{"normalize_top_k": false, "rope_theta": 10000.0, "max_seq_len": 512, "doc_mask": true}
Below are experts of layer 6 (counted from 0) of a mixture-of-experts language model. Rows are named router (the router's row for the expert), gate (a neuron's input weights, with its number), up (a neuron's input weights, with its number), down (a neuron's output weights, with its number) and show model dimensions 0-127. Each number is 200 + 40 x the weight over its row's rms, rounded and kept within 0 to 999.
After each expert's rows: a language model's description of what the expert responds to. This comes from a sample of Wikipedia text that the model never trained on.

# expert 17
router,147,169,228,190,161,228,165,237,215,188,227,198,242,176,132,276,209,215,192,227,263,162,220,215,249,184,240,198,244,217,229,238,173,195,152,255,223,199,179,245,288,183,166,149,180,103,180,153,222,205,199,203,111,187,134,179,159,143,243,149,224,167,193,178,209,217,155,159,223,177,199,175,242,253,144,213,175,274,210,131,279,140,150,120,177,195,204,216,212,211,204,166,158,214,216,171,140,240,230,182,145,187,207,179,149,270,181,239,258,178,191,227,212,112,208,165,123,211,203,210,218,253,224,135,254,127,149,221
gate16,125,204,215,114,145,214,219,248,233,218,136,212,168,200,183,184,259,201,216,272,239,119,172,251,234,177,153,219,205,181,174,90,207,187,251,249,188,227,158,182,249,228,181,188,198,216,257,149,201,228,208,204,239,172,249,125,142,156,238,231,200,268,183,199,176,122,162,164,212,173,230,139,187,249,204,184,273,183,160,130,187,220,206,150,181,211,172,177,190,238,155,185,238,172,244,250,154,198,249,228,220,211,198,138,255,218,201,233,213,205,261,198,146,187,138,166,206,214,194,249,181,230,248,135,184,209,85,144
up16,207,158,196,119,161,235,127,262,145,217,253,198,233,205,217,249,188,193,191,261,242,134,234,185,214,244,189,152,208,218,222,193,190,237,155,294,222,171,183,196,186,246,191,182,174,207,224,199,257,286,221,126,193,241,208,150,200,135,252,251,199,186,161,230,211,252,204,165,216,226,229,136,136,213,126,158,266,230,228,210,184,205,84,189,212,153,230,172,173,215,201,125,220,224,300,230,167,278,233,221,222,247,217,151,205,218,230,179,174,192,186,173,221,206,182,240,209,259,174,192,213,259,211,188,209,189,94,262
down16,130,186,214,243,222,195,186,201,199,203,194,165,235,208,191,214,145,196,241,168,189,166,172,157,253,240,289,212,230,197,187,306,183,151,228,211,220,181,220,247,112,190,189,212,243,164,151,245,207,91,214,230,138,214,190,246,220,175,201,174,223,109,164,152,219,248,230,174,170,233,196,250,206,186,219,170,176,248,150,237,191,186,215,181,226,154,107,224,145,185,204,215,192,179,157,197,149,296,258,223,226,270,272,266,142,198,189,252,231,168,170,232,235,155,152,146,221,202,242,209,206,203,178,195,234,263,303,192
Description: Table pipes, full stops, paragraph breaks, heading equals signs, and underscores, plus words like than, million, near in lists and tables.

# expert 10
router,185,192,242,224,175,201,240,144,204,191,232,203,212,222,121,260,155,261,137,229,184,174,140,207,142,170,300,148,199,190,195,222,162,149,135,146,194,214,245,178,261,172,194,168,183,211,237,205,167,222,129,214,197,293,183,193,169,224,186,230,218,179,242,215,181,261,214,125,176,193,230,275,167,199,174,342,257,241,164,214,196,279,121,207,220,205,221,234,201,200,168,164,170,224,210,217,242,163,228,222,206,217,201,205,204,227,150,239,229,224,174,303,207,193,201,232,230,151,234,185,107,200,220,246,186,208,157,133
gate0,221,188,160,203,149,158,216,201,173,116,145,247,204,226,162,266,193,294,284,103,150,198,189,231,236,285,185,130,244,120,104,194,191,153,132,166,193,169,224,194,111,173,185,190,171,261,169,193,213,175,178,242,199,221,223,187,199,216,185,203,199,191,199,146,163,177,225,164,275,161,233,212,181,226,226,224,245,212,211,205,219,272,113,135,267,216,229,154,150,201,175,231,227,259,207,203,136,200,241,248,228,229,180,220,189,222,184,201,240,216,261,225,201,211,156,161,160,209,234,190,257,202,167,243,210,188,161,137
up0,160,185,186,217,232,173,190,215,166,176,269,146,221,218,253,148,163,216,204,266,89,291,193,159,181,228,227,247,205,293,262,189,223,244,256,168,206,186,178,180,272,287,169,202,208,260,190,181,154,237,243,165,220,213,217,185,191,171,228,202,174,321,210,140,245,215,200,128,172,221,212,164,233,213,213,199,207,233,173,213,195,197,255,193,254,175,129,197,237,206,258,234,187,152,204,202,222,179,183,137,180,168,247,230,222,182,228,175,207,171,144,90,202,201,188,133,166,221,136,209,188,227,139,183,227,130,218,253
down0,201,281,306,165,191,150,193,233,194,166,107,209,236,158,212,185,137,198,202,201,203,187,190,213,176,214,227,194,175,194,205,164,227,192,169,207,198,191,243,228,193,206,267,224,252,186,177,186,220,263,216,177,207,243,156,218,204,145,188,93,166,188,224,265,156,209,213,217,222,173,170,149,132,200,194,134,183,168,102,291,185,178,255,279,170,219,167,224,164,106,272,211,258,194,144,138,146,195,209,174,203,256,273,239,216,215,200,174,191,200,188,178,151,153,205,198,150,164,202,165,165,138,233,152,262,149,196,251
Description: Nouns after the or a naming institutions and groups, such as government, States, University, Party, team, family.

# expert 2
router,123,135,170,236,229,138,229,165,223,167,226,203,232,121,227,174,141,211,149,245,201,250,219,273,157,188,162,163,227,275,165,202,131,270,272,222,262,225,142,164,229,188,202,162,208,253,133,181,157,134,207,228,199,247,213,235,173,169,173,181,244,227,175,216,266,133,206,204,113,225,159,170,169,150,212,167,185,178,171,192,177,204,191,175,238,170,152,196,162,205,207,232,108,203,201,245,140,191,193,149,140,167,166,193,212,264,175,124,187,184,234,116,168,207,244,206,208,142,182,149,194,217,149,243,205,214,173,149
gate16,169,258,231,219,203,161,154,184,203,204,237,144,168,106,200,200,131,159,140,287,194,191,205,225,157,186,226,256,172,220,190,149,223,217,232,251,167,202,216,237,175,194,191,159,194,247,99,285,157,170,141,256,211,240,278,173,201,137,236,239,242,239,195,231,219,193,240,234,201,239,177,202,218,248,274,204,205,225,182,216,174,181,156,268,273,201,243,173,221,211,201,172,172,196,228,177,241,167,230,234,266,191,206,161,236,273,203,230,172,95,230,202,173,233,119,151,241,221,204,220,199,185,179,223,128,194,157,109
up16,216,123,241,173,226,214,240,189,183,139,220,166,245,195,182,213,187,221,168,253,160,223,246,225,163,160,258,197,196,213,139,221,177,231,147,269,211,157,216,171,189,179,104,247,109,186,234,199,255,214,92,154,185,184,206,172,189,181,216,150,190,182,140,107,174,231,197,208,211,182,217,223,134,227,137,192,216,221,163,149,146,207,183,233,208,162,242,238,214,214,152,232,176,271,230,218,179,241,198,286,126,281,148,190,203,186,301,140,205,259,197,138,198,174,241,199,204,220,197,219,256,208,210,192,231,210,172,283
down16,200,175,239,161,209,186,169,199,148,247,238,197,248,215,292,211,200,175,200,203,196,160,129,125,213,137,239,202,152,191,176,152,252,202,197,230,250,245,160,246,261,234,206,239,267,218,127,231,197,189,193,174,146,153,263,258,219,192,210,182,181,168,254,131,178,233,265,153,148,196,187,193,220,113,203,190,146,153,198,249,163,147,160,270,199,116,206,268,188,284,141,257,239,241,158,220,210,174,240,142,214,182,230,195,153,92,183,194,194,140,171,206,250,179,196,229,193,201,195,144,221,233,196,171,186,239,174,203
Description: Field names and punctuation in infobox lists and coordinates after a line-start dash, such as Country, Length, Coordinates, and degree marks.

# expert 3
router,191,275,250,160,275,281,144,206,215,159,194,260,255,241,232,171,204,184,164,236,182,217,173,183,203,209,213,187,188,203,156,254,190,244,208,237,189,227,149,296,233,239,131,193,226,187,195,201,177,237,155,220,209,192,188,168,239,272,190,158,149,104,232,201,167,248,242,145,169,152,191,226,244,152,157,222,174,203,197,141,193,162,160,186,231,202,175,230,245,267,234,258,202,249,141,246,186,260,228,196,200,122,203,166,172,173,236,254,129,195,173,204,111,249,191,140,184,150,240,91,191,177,156,186,208,218,174,169
gate24,193,218,220,145,238,242,181,221,218,192,136,149,208,259,268,205,169,337,185,203,166,205,192,109,234,276,226,212,120,168,189,192,148,252,159,202,233,226,149,221,263,183,189,176,195,293,198,244,176,267,189,223,174,171,249,173,240,172,153,207,162,122,222,177,214,177,197,226,159,164,230,258,206,185,189,157,223,219,196,155,137,229,217,184,240,196,241,214,179,175,175,215,215,232,227,149,142,184,233,253,206,277,287,159,175,199,287,207,225,198,234,155,210,178,138,153,227,232,238,226,228,132,255,189,147,208,214,196
up24,162,206,254,124,263,236,156,229,231,182,178,193,207,195,274,170,118,253,155,166,208,203,195,181,188,236,186,202,256,232,160,193,198,329,215,212,204,199,169,223,199,214,193,187,227,182,181,224,134,214,142,157,122,233,212,230,242,215,171,160,159,182,250,221,231,219,213,125,197,181,254,140,157,219,178,169,251,184,189,209,274,215,232,171,232,190,225,206,149,122,162,239,109,161,184,224,198,110,189,234,231,137,251,149,175,195,151,310,216,236,206,175,192,286,179,200,223,191,217,157,228,225,207,185,145,227,226,143
down24,244,152,233,217,183,200,139,295,128,215,220,167,194,245,256,216,163,132,160,143,142,186,220,202,253,179,213,299,174,118,193,169,243,261,211,173,228,223,196,191,211,171,153,188,249,185,201,146,245,181,177,187,195,219,186,156,214,176,212,184,248,159,214,155,214,183,182,175,263,146,180,230,207,268,262,175,142,140,159,193,184,218,236,270,172,288,162,198,143,276,235,198,169,200,218,175,176,184,262,244,141,312,222,184,234,267,249,228,205,215,208,208,186,154,192,242,203,158,135,214,253,238,162,185,190,155,188,182
Description: Inner syllables of proper names and place names such as ol, el, em, um, plus the digit 2; e.g. Stockholm, Swedish, Humble.

# expert 18
router,147,252,184,245,146,196,151,137,227,191,210,281,159,171,171,201,246,138,273,169,200,184,187,222,196,231,243,230,173,185,261,164,128,135,140,190,209,188,188,231,237,258,193,265,123,206,240,171,144,175,221,180,193,143,149,230,227,240,180,237,177,212,147,186,163,314,244,262,152,211,196,210,256,217,148,198,207,239,268,169,163,191,241,155,254,140,178,247,195,228,227,137,239,224,144,157,211,212,230,193,204,174,224,206,198,252,149,158,150,229,169,203,177,232,211,322,203,130,226,209,197,165,199,190,226,181,235,191
gate16,179,230,175,234,189,143,218,226,153,204,223,191,162,217,179,186,206,296,283,168,188,189,227,196,172,255,206,303,256,112,248,114,218,145,157,210,195,168,276,204,163,158,184,167,183,240,154,161,161,193,150,166,209,148,213,216,199,193,227,219,126,261,165,220,245,217,210,168,182,227,214,254,181,266,189,185,166,218,259,155,168,130,185,209,264,273,276,252,200,179,244,150,202,167,126,226,209,249,154,166,227,256,118,240,245,204,198,180,192,209,175,241,208,258,242,222,179,171,212,131,189,132,204,198,210,216,208,173
up16,153,202,209,240,226,199,183,227,222,222,213,243,173,188,190,211,178,266,207,204,232,208,189,164,103,182,243,133,240,254,168,237,200,181,232,189,275,253,195,129,142,191,204,205,236,166,204,181,189,241,264,192,182,240,212,185,209,200,164,174,167,180,178,158,185,209,133,219,210,191,208,171,220,320,134,224,250,219,144,219,155,160,196,271,172,224,159,246,227,173,243,294,156,230,140,191,106,196,163,194,204,156,201,246,175,198,220,254,294,187,219,208,267,197,123,234,232,237,251,197,111,210,108,185,217,251,202,229
down16,212,151,192,157,241,136,157,146,160,185,213,215,225,204,189,212,237,253,138,256,265,199,179,186,251,184,251,138,257,189,151,200,177,238,206,183,199,189,220,256,161,182,210,123,209,206,177,255,196,172,188,164,146,177,297,202,254,139,241,153,243,107,145,233,174,161,188,153,194,223,231,113,187,237,163,231,219,205,192,262,196,181,259,172,186,155,165,145,187,224,206,263,124,204,209,202,285,191,172,190,198,212,159,272,198,177,235,269,153,169,241,305,167,199,219,225,137,221,254,196,197,197,254,156,162,204,217,176
Description: Structural punctuation such as heading markers ===, table pipes, opening parentheses and quotation marks in lists and tables.

# expert 13
router,248,229,274,165,224,221,191,192,167,167,193,245,148,230,242,182,238,139,187,170,191,246,200,199,190,141,256,204,192,176,112,229,213,175,170,184,183,220,222,219,114,137,237,195,202,163,181,179,144,117,161,242,271,167,275,179,194,136,216,191,187,278,283,136,130,278,170,182,147,239,189,183,184,114,193,223,147,226,189,255,221,149,147,193,175,225,215,181,116,207,225,182,214,166,210,233,122,219,148,213,246,148,158,162,172,216,219,207,179,181,245,234,215,171,235,264,156,196,180,165,245,185,183,178,214,113,208,209
gate3,196,139,279,154,162,244,258,261,216,155,222,255,146,201,187,267,234,194,185,134,266,164,153,191,158,124,262,184,138,234,228,198,244,244,147,228,110,195,213,184,165,221,260,198,191,231,184,239,246,194,195,166,199,193,218,202,237,124,142,183,182,260,161,218,205,202,148,148,205,182,220,167,247,222,275,202,245,157,170,173,198,172,152,215,164,190,196,172,215,216,226,170,142,253,214,214,171,284,220,195,222,281,186,169,200,168,171,119,199,160,272,229,209,268,217,156,166,252,156,143,144,166,240,198,168,232,162,224
up3,207,242,156,203,243,206,199,221,233,180,274,143,243,131,154,216,239,163,221,209,212,224,226,190,189,255,212,152,140,216,211,273,199,237,243,239,178,201,188,210,139,242,212,201,157,212,230,157,258,238,142,141,205,213,168,145,147,180,163,139,172,202,138,200,212,171,183,250,134,218,219,161,249,189,186,188,151,223,185,201,243,187,203,199,200,310,122,213,154,267,166,196,269,230,71,212,172,215,218,237,170,191,145,205,214,119,204,281,198,296,249,200,231,215,207,170,224,198,247,235,152,200,208,210,162,178,272,177
down3,185,195,162,228,180,161,277,231,188,164,230,232,211,181,212,222,194,219,192,172,235,187,235,178,204,186,211,220,201,186,203,175,190,288,171,324,213,190,162,185,194,287,195,339,226,186,231,244,176,120,194,179,194,222,150,216,192,191,124,222,241,226,95,224,168,223,178,239,256,238,206,282,183,167,193,140,190,134,145,219,215,217,253,192,242,215,204,200,174,135,283,217,171,227,193,232,255,199,208,200,178,211,243,188,161,197,227,142,190,84,201,224,182,206,139,193,255,208,176,241,170,258,215,226,174,193,123,221
Description: The final s, es, ers, ies, ens pieces of plurals and third-person verbs; e.g. Christians, improvements, windows, vehicles, meets.

# expert 22
router,224,203,234,202,144,190,180,169,210,203,248,169,190,247,252,232,193,171,188,186,263,231,189,212,249,193,142,238,193,244,167,195,230,233,171,214,220,176,223,230,232,234,243,139,216,201,259,201,187,184,127,212,211,235,196,166,162,180,202,163,229,143,263,256,252,179,245,162,266,241,167,198,197,118,200,157,159,245,196,264,159,285,273,240,193,241,280,181,247,167,172,236,215,217,211,132,175,99,268,193,191,140,163,149,253,131,223,220,215,223,107,181,168,183,180,223,226,185,162,181,285,247,206,183,180,112,160,159
gate16,210,219,168,194,216,171,202,176,209,173,195,117,201,171,160,200,158,227,167,146,141,207,236,180,221,168,178,252,263,159,279,177,270,164,161,258,198,192,213,181,362,193,129,290,194,251,205,187,232,226,144,106,162,197,191,176,237,182,125,130,225,228,247,219,242,158,224,210,156,251,239,258,213,218,169,219,190,151,210,158,193,221,198,254,219,222,228,204,175,141,222,186,215,246,209,244,267,195,212,197,155,221,252,175,288,162,228,160,208,215,235,198,231,257,182,214,200,147,209,188,243,184,197,158,215,202,246,128
up16,195,200,173,149,182,192,162,209,284,200,189,216,193,235,256,273,202,234,258,148,149,264,189,179,215,184,163,139,190,184,229,182,174,204,214,194,144,204,253,188,238,227,266,228,218,183,105,227,199,183,197,196,232,194,224,143,163,184,149,302,193,240,176,195,217,142,130,180,201,191,239,236,255,248,244,216,181,154,183,173,138,148,222,167,149,131,176,252,211,161,221,203,254,266,201,196,206,185,268,220,227,154,128,246,245,192,206,161,140,238,223,233,224,109,185,244,159,154,125,174,147,279,201,201,247,167,154,162
down16,178,193,176,177,236,175,285,223,182,211,163,153,197,193,197,238,200,210,193,186,201,101,172,114,218,188,260,251,202,176,216,199,194,181,117,208,269,195,115,241,201,269,168,204,174,204,179,197,290,188,189,169,194,181,233,258,140,173,204,200,182,182,258,180,238,197,203,231,216,191,229,257,171,170,218,135,170,152,245,177,316,223,135,241,190,238,182,214,188,134,204,200,185,207,231,91,194,142,297,213,234,116,235,242,173,124,152,170,209,183,143,236,168,248,223,188,151,213,202,189,152,206,192,170,191,212,211,258
Description: Digits inside years and numbers like 1990, and sentence-final periods or heading closers followed by blank lines.

# expert 6
router,247,209,182,206,181,261,224,223,256,107,172,298,224,134,171,203,168,186,123,240,231,190,117,183,174,194,160,152,191,144,174,212,247,173,284,231,185,223,244,225,201,224,197,202,257,184,227,148,134,207,187,197,132,241,251,255,233,248,320,164,280,242,168,193,219,149,224,217,213,210,202,170,233,214,214,267,198,226,226,227,245,182,241,259,223,209,158,225,228,177,174,246,154,259,173,197,165,199,248,216,227,181,183,172,232,216,263,193,134,269,231,276,252,213,212,192,221,235,201,172,183,214,171,175,265,215,260,197
gate2,226,230,183,247,129,194,175,150,273,141,200,223,140,187,176,199,258,263,114,213,181,171,177,194,226,224,184,173,160,170,192,218,239,217,184,271,161,219,292,179,159,191,212,198,193,208,211,217,223,169,139,224,246,140,232,230,181,196,230,221,191,282,127,214,153,278,184,211,201,179,235,196,208,185,200,270,234,154,200,225,212,187,228,277,251,212,205,134,197,197,188,269,210,173,248,140,199,222,199,265,272,156,184,173,236,277,212,154,142,207,118,197,163,209,128,244,139,271,286,184,252,198,244,233,213,210,190,207
up2,184,176,130,184,149,272,190,124,155,210,131,223,123,232,120,138,185,193,203,167,200,233,183,179,238,200,193,205,185,177,208,275,217,195,180,217,183,218,191,209,192,273,129,172,190,182,102,186,315,141,240,166,199,252,202,165,205,222,220,203,176,218,209,195,241,215,174,248,247,148,233,235,222,247,144,157,168,165,207,179,168,244,220,231,236,172,177,192,226,225,167,189,253,184,213,199,163,170,170,192,185,193,178,61,173,218,231,140,211,217,155,152,188,208,197,225,210,188,236,142,254,178,259,114,268,190,119,192
down2,226,187,285,243,237,153,137,167,212,158,246,238,225,211,231,104,140,138,141,159,205,237,199,187,244,194,181,241,112,268,171,269,135,233,187,208,283,213,272,184,185,178,174,233,175,231,178,214,252,191,205,194,233,199,196,198,213,137,172,132,203,205,171,193,158,274,287,231,179,174,132,218,154,206,205,208,224,166,211,241,216,189,224,245,229,247,45,216,218,210,169,213,242,96,168,236,214,197,244,214,194,175,226,197,194,229,138,208,162,199,203,208,201,240,203,210,214,247,197,220,220,213,200,166,232,163,161,245
Description: Commas and coordinating words joining phrases, such as and, or, but, also, &, plus -ly and -ed endings.

# expert 5
router,198,194,122,207,251,240,219,178,270,211,199,192,212,156,179,233,231,167,307,207,180,248,161,174,215,172,189,168,174,231,255,190,232,236,216,162,219,180,180,259,200,104,202,128,239,177,209,285,214,219,166,193,187,253,176,219,192,198,184,246,226,170,235,187,205,210,248,128,204,196,182,120,222,100,201,204,187,259,202,159,188,157,157,228,305,186,176,229,260,69,238,241,205,282,226,225,261,235,191,212,217,241,173,201,184,217,183,235,199,141,239,231,223,171,246,268,212,245,214,244,216,222,212,155,177,171,139,208
gate8,235,165,183,222,179,173,229,186,288,189,180,108,139,210,217,309,207,110,211,181,224,232,144,164,152,257,164,259,221,211,216,284,226,213,257,184,223,191,142,282,298,159,257,171,248,204,221,229,243,233,144,209,181,224,133,180,190,146,197,214,222,167,231,184,188,201,179,206,257,207,211,207,239,230,215,142,261,223,201,188,239,168,190,244,223,212,167,185,247,203,221,210,225,197,204,217,188,273,211,235,232,205,157,183,219,203,187,225,201,201,231,156,232,258,161,139,218,342,223,147,254,186,230,227,153,162,182,166
up8,254,155,202,191,189,222,263,244,215,203,172,280,185,252,245,178,260,268,167,217,184,229,209,235,222,126,205,205,146,181,142,167,204,141,207,230,252,218,227,175,187,204,207,142,202,244,233,99,234,177,224,178,214,152,211,257,180,196,255,161,167,145,238,216,156,232,201,209,190,172,172,327,234,186,226,169,150,124,222,249,260,164,198,155,189,128,211,179,189,285,185,188,215,202,148,141,232,147,207,128,229,237,215,221,190,230,163,283,186,262,184,198,175,230,223,241,189,183,140,200,164,253,161,263,168,252,187,170
down8,226,191,197,214,211,263,140,200,214,254,184,132,165,154,201,152,203,206,131,162,217,157,199,200,217,240,242,189,228,249,184,175,209,178,123,215,102,258,203,189,182,197,199,193,196,252,222,232,242,234,226,182,207,155,190,189,201,182,225,201,172,246,218,284,212,187,215,261,230,139,199,195,176,199,213,156,77,196,208,230,207,161,190,254,120,181,262,218,212,185,124,225,218,304,176,205,214,149,101,207,259,186,228,136,249,208,168,192,243,273,172,118,245,143,204,220,183,192,233,234,176,290,186,226,177,197,258,155
Description: Word stems that usually take a suffix next, such as found, work, film, design, play, plus year-final digits; e.g. foundry, foundation, finding.

# expert 4
router,184,175,135,197,269,194,195,252,298,158,253,176,207,244,219,142,201,263,150,236,203,234,175,166,240,220,197,246,210,197,172,213,179,243,172,137,245,227,151,147,230,189,300,185,250,190,240,159,151,199,215,153,191,208,209,160,273,197,146,196,150,194,243,144,237,211,208,180,155,142,190,196,160,214,173,214,116,207,189,184,217,77,235,190,220,312,197,178,227,185,196,149,221,234,195,168,228,163,249,247,181,255,243,245,105,187,136,241,226,140,216,226,177,184,225,276,196,212,248,190,189,152,208,195,208,187,211,210
gate4,246,249,166,182,234,210,242,183,220,170,173,257,241,206,193,210,248,242,210,213,203,237,136,196,215,285,175,127,188,188,180,154,251,218,181,215,181,160,250,137,156,212,199,194,254,200,269,185,221,233,198,166,207,246,223,203,290,216,115,200,152,165,183,206,215,248,200,275,132,135,206,212,173,212,176,208,165,196,177,116,267,158,216,191,146,206,196,259,251,206,206,213,285,171,195,218,138,256,284,221,196,164,230,247,266,191,140,189,248,181,243,144,253,169,243,181,200,234,294,189,235,221,277,223,184,228,230,148
up4,221,205,146,264,151,174,205,218,218,287,134,132,181,173,106,220,237,224,203,206,178,233,267,181,170,215,179,186,134,236,191,213,213,236,222,196,199,138,178,228,214,241,171,199,284,156,145,170,231,166,237,164,191,156,223,182,230,201,190,220,181,187,167,235,236,276,261,213,183,178,233,179,207,221,162,186,103,139,110,222,176,222,249,203,265,220,251,257,200,210,237,194,256,230,203,280,93,200,237,199,199,193,178,218,245,239,192,173,184,224,139,187,216,183,138,205,224,238,188,202,137,305,221,233,270,231,165,194
down4,224,179,191,191,171,173,218,203,239,232,192,260,240,228,258,197,196,193,236,156,192,148,201,208,247,169,146,178,275,288,189,217,217,154,151,178,191,192,159,175,216,188,158,170,189,221,232,266,219,154,182,159,260,201,141,199,188,165,142,86,244,188,153,233,283,179,173,143,247,188,196,243,256,220,236,191,182,133,200,280,183,248,210,197,192,209,90,220,240,216,233,271,166,220,243,201,201,222,294,205,188,171,226,240,286,180,214,240,167,223,171,231,200,186,176,300,239,209,161,249,195,211,178,221,191,200,120,136
Description: Articles, possessives and auxiliary verbs in running prose, especially a, an, the, was, is, his, 's after prepositions.

# expert 14
router,172,188,189,303,205,178,176,156,244,258,125,160,173,247,200,186,206,181,152,168,139,133,247,292,245,202,212,188,203,227,154,209,197,170,236,163,225,220,224,167,220,194,180,213,163,154,215,202,211,180,217,153,187,207,236,215,155,171,177,151,215,248,234,202,166,206,238,255,168,138,181,216,242,208,164,213,234,278,194,281,214,153,245,145,182,186,185,206,206,217,244,200,201,270,80,216,178,173,310,214,187,190,221,157,131,180,234,198,184,184,274,194,151,123,256,142,170,169,212,122,186,222,157,138,179,268,192,206
gate2,200,185,221,234,137,129,247,223,222,167,214,169,200,207,185,128,187,157,199,138,195,198,191,148,181,171,210,286,230,148,152,195,220,195,169,225,285,222,189,137,211,180,191,239,200,353,213,165,172,222,217,162,201,107,189,215,243,174,139,179,244,240,198,219,264,252,152,266,168,155,170,193,216,137,185,158,144,159,179,206,180,179,251,202,164,214,134,208,151,171,200,184,215,140,148,262,242,190,152,151,176,259,199,187,175,227,221,230,210,159,175,217,234,105,226,141,167,233,203,228,242,183,120,178,188,223,211,171
up2,226,257,215,233,243,136,186,134,203,213,199,249,119,162,246,183,235,121,184,132,214,242,179,258,174,243,223,209,188,151,177,261,267,146,156,224,247,241,191,251,195,188,204,231,177,214,235,204,202,146,168,272,182,236,159,141,253,236,233,246,201,118,190,275,207,207,211,213,208,193,204,205,243,206,219,194,238,272,269,165,203,243,221,242,146,247,206,198,171,252,173,235,262,178,188,234,223,170,203,234,179,239,162,230,170,157,260,140,210,218,232,253,220,144,152,174,213,219,79,180,284,229,160,168,179,147,182,205
down2,168,175,237,167,234,148,143,174,204,272,201,179,226,247,245,216,243,160,168,230,208,236,171,129,226,85,228,271,226,194,152,171,215,197,287,208,226,246,225,200,168,264,226,191,215,199,114,250,179,272,251,204,215,154,147,146,188,187,306,144,223,180,102,208,183,138,144,182,227,152,211,176,214,178,180,189,147,204,143,195,199,259,208,195,187,194,262,212,211,165,206,235,198,177,218,206,210,174,250,157,225,226,139,255,195,201,239,214,256,195,233,158,159,132,169,140,238,205,212,221,243,215,176,216,229,276,248,161
Description: Word-internal pieces containing m, h or ar, such as hel-m-et, ther-m-al, Test-am-ent, plus digits in scores and ages.

# expert 0
router,126,160,258,166,213,164,246,148,190,182,269,154,196,177,185,246,176,257,206,256,171,225,142,212,190,292,211,196,210,184,238,243,237,131,192,198,256,279,177,203,200,184,217,151,211,215,132,202,237,242,224,245,234,139,129,236,148,261,124,163,206,261,207,133,155,143,245,202,201,177,164,202,249,283,209,206,167,232,252,223,174,138,197,217,197,126,208,152,169,181,161,226,226,223,213,174,185,132,243,177,208,187,172,186,171,180,167,143,221,254,136,209,209,143,198,231,228,143,129,211,266,243,162,220,226,230,157,168
gate0,170,187,210,233,203,167,229,201,194,138,262,169,202,230,179,249,142,262,227,274,219,167,212,175,105,180,178,208,223,139,133,170,231,242,178,186,204,221,229,224,175,238,151,209,141,211,200,221,213,195,185,193,253,107,291,209,181,232,202,236,174,260,200,177,176,201,252,198,233,217,180,191,212,200,128,178,287,239,214,158,105,228,233,161,289,178,248,229,194,259,161,202,198,180,318,198,231,182,221,191,226,168,157,219,255,211,197,239,210,164,211,161,74,122,173,201,144,236,178,224,219,170,159,186,195,216,216,230
up0,222,169,123,135,185,190,227,195,156,210,223,152,243,210,205,165,178,201,256,219,233,250,205,237,233,173,184,189,171,201,212,190,139,190,129,173,148,196,170,218,198,232,207,143,238,174,218,160,132,135,154,162,100,243,201,240,206,202,200,231,145,251,198,246,174,234,176,166,253,204,219,211,207,214,231,215,222,235,139,192,159,229,165,158,212,245,102,222,171,154,217,237,116,211,147,229,201,261,211,198,234,184,292,88,117,203,254,122,159,211,261,194,170,216,181,87,235,182,223,205,219,221,185,175,163,164,216,197
down0,207,201,237,174,97,265,254,206,212,199,127,233,161,163,231,155,186,242,130,230,255,240,184,129,280,213,186,198,220,259,163,170,186,226,164,163,202,279,234,227,204,237,246,160,243,223,223,206,145,189,191,252,160,216,257,234,180,193,195,242,224,174,175,245,186,217,217,168,184,157,246,279,189,212,295,213,208,186,206,168,190,169,117,197,192,266,170,236,150,165,201,221,246,218,130,235,115,275,197,235,237,184,236,245,115,171,189,183,149,220,220,222,264,154,195,243,210,279,248,160,166,176,206,214,185,163,226,202
Description: Mid-word pieces of Romance, Slavic and other foreign names or long words, such as di, -ino, -ado, -ski, physi-ot-herapist.

# expert 16
router,227,162,220,183,173,214,196,177,162,187,166,148,145,164,222,139,177,228,205,172,197,197,193,186,161,150,243,219,247,176,147,187,219,140,216,207,154,183,247,218,171,182,113,194,251,278,179,270,217,220,184,165,239,224,169,169,182,158,196,213,129,137,196,224,145,142,266,233,227,194,198,158,171,243,210,101,214,128,210,222,190,235,185,129,223,178,275,177,159,187,189,209,313,193,192,263,221,195,165,292,218,242,172,234,183,175,198,167,160,131,207,152,202,192,180,111,174,246,254,194,175,177,256,235,264,191,287,199
gate4,161,281,123,225,209,228,231,145,203,189,199,257,197,212,244,151,130,230,227,186,165,162,229,174,165,173,177,185,220,166,217,134,224,190,235,194,140,150,226,257,137,250,257,165,236,205,212,180,183,249,101,206,190,167,281,140,207,183,178,150,162,183,180,239,245,188,184,185,208,186,176,134,124,245,209,193,170,238,215,164,157,198,267,181,168,197,195,166,179,161,235,139,300,148,102,188,153,239,205,148,168,189,170,210,210,252,154,194,118,167,203,211,187,187,203,137,112,190,211,152,211,172,259,201,224,252,222,188
up4,186,171,163,213,243,269,171,168,201,166,248,184,242,182,222,205,151,233,262,247,148,208,183,190,151,209,190,189,174,150,157,183,228,199,246,231,180,228,219,211,202,189,295,186,159,224,265,224,169,240,167,207,152,195,227,142,207,198,189,241,147,121,221,208,211,208,175,250,157,208,255,187,199,205,175,191,193,193,262,231,207,225,211,141,131,188,235,136,146,206,147,252,242,153,164,158,187,235,300,194,220,211,96,194,245,277,190,127,219,188,200,146,249,185,146,155,204,215,207,141,187,245,199,250,316,240,109,191
down4,187,181,193,171,168,281,205,171,165,155,159,251,182,157,168,92,148,190,196,160,238,200,234,184,245,200,219,211,238,164,207,233,241,173,245,203,150,199,223,245,211,178,177,206,295,154,199,172,232,108,246,171,157,267,257,223,252,201,248,184,258,228,165,217,268,214,222,185,182,218,220,141,218,269,214,227,182,260,175,140,253,153,176,235,166,159,164,161,213,218,199,197,207,207,178,223,154,210,149,209,163,215,214,193,226,170,201,247,161,221,175,180,173,226,231,174,71,232,173,168,197,126,296,256,249,265,238,250
Description: Determiners starting noun phrases, such as the, this, other, same, both, most, and sentence-initial The after headings.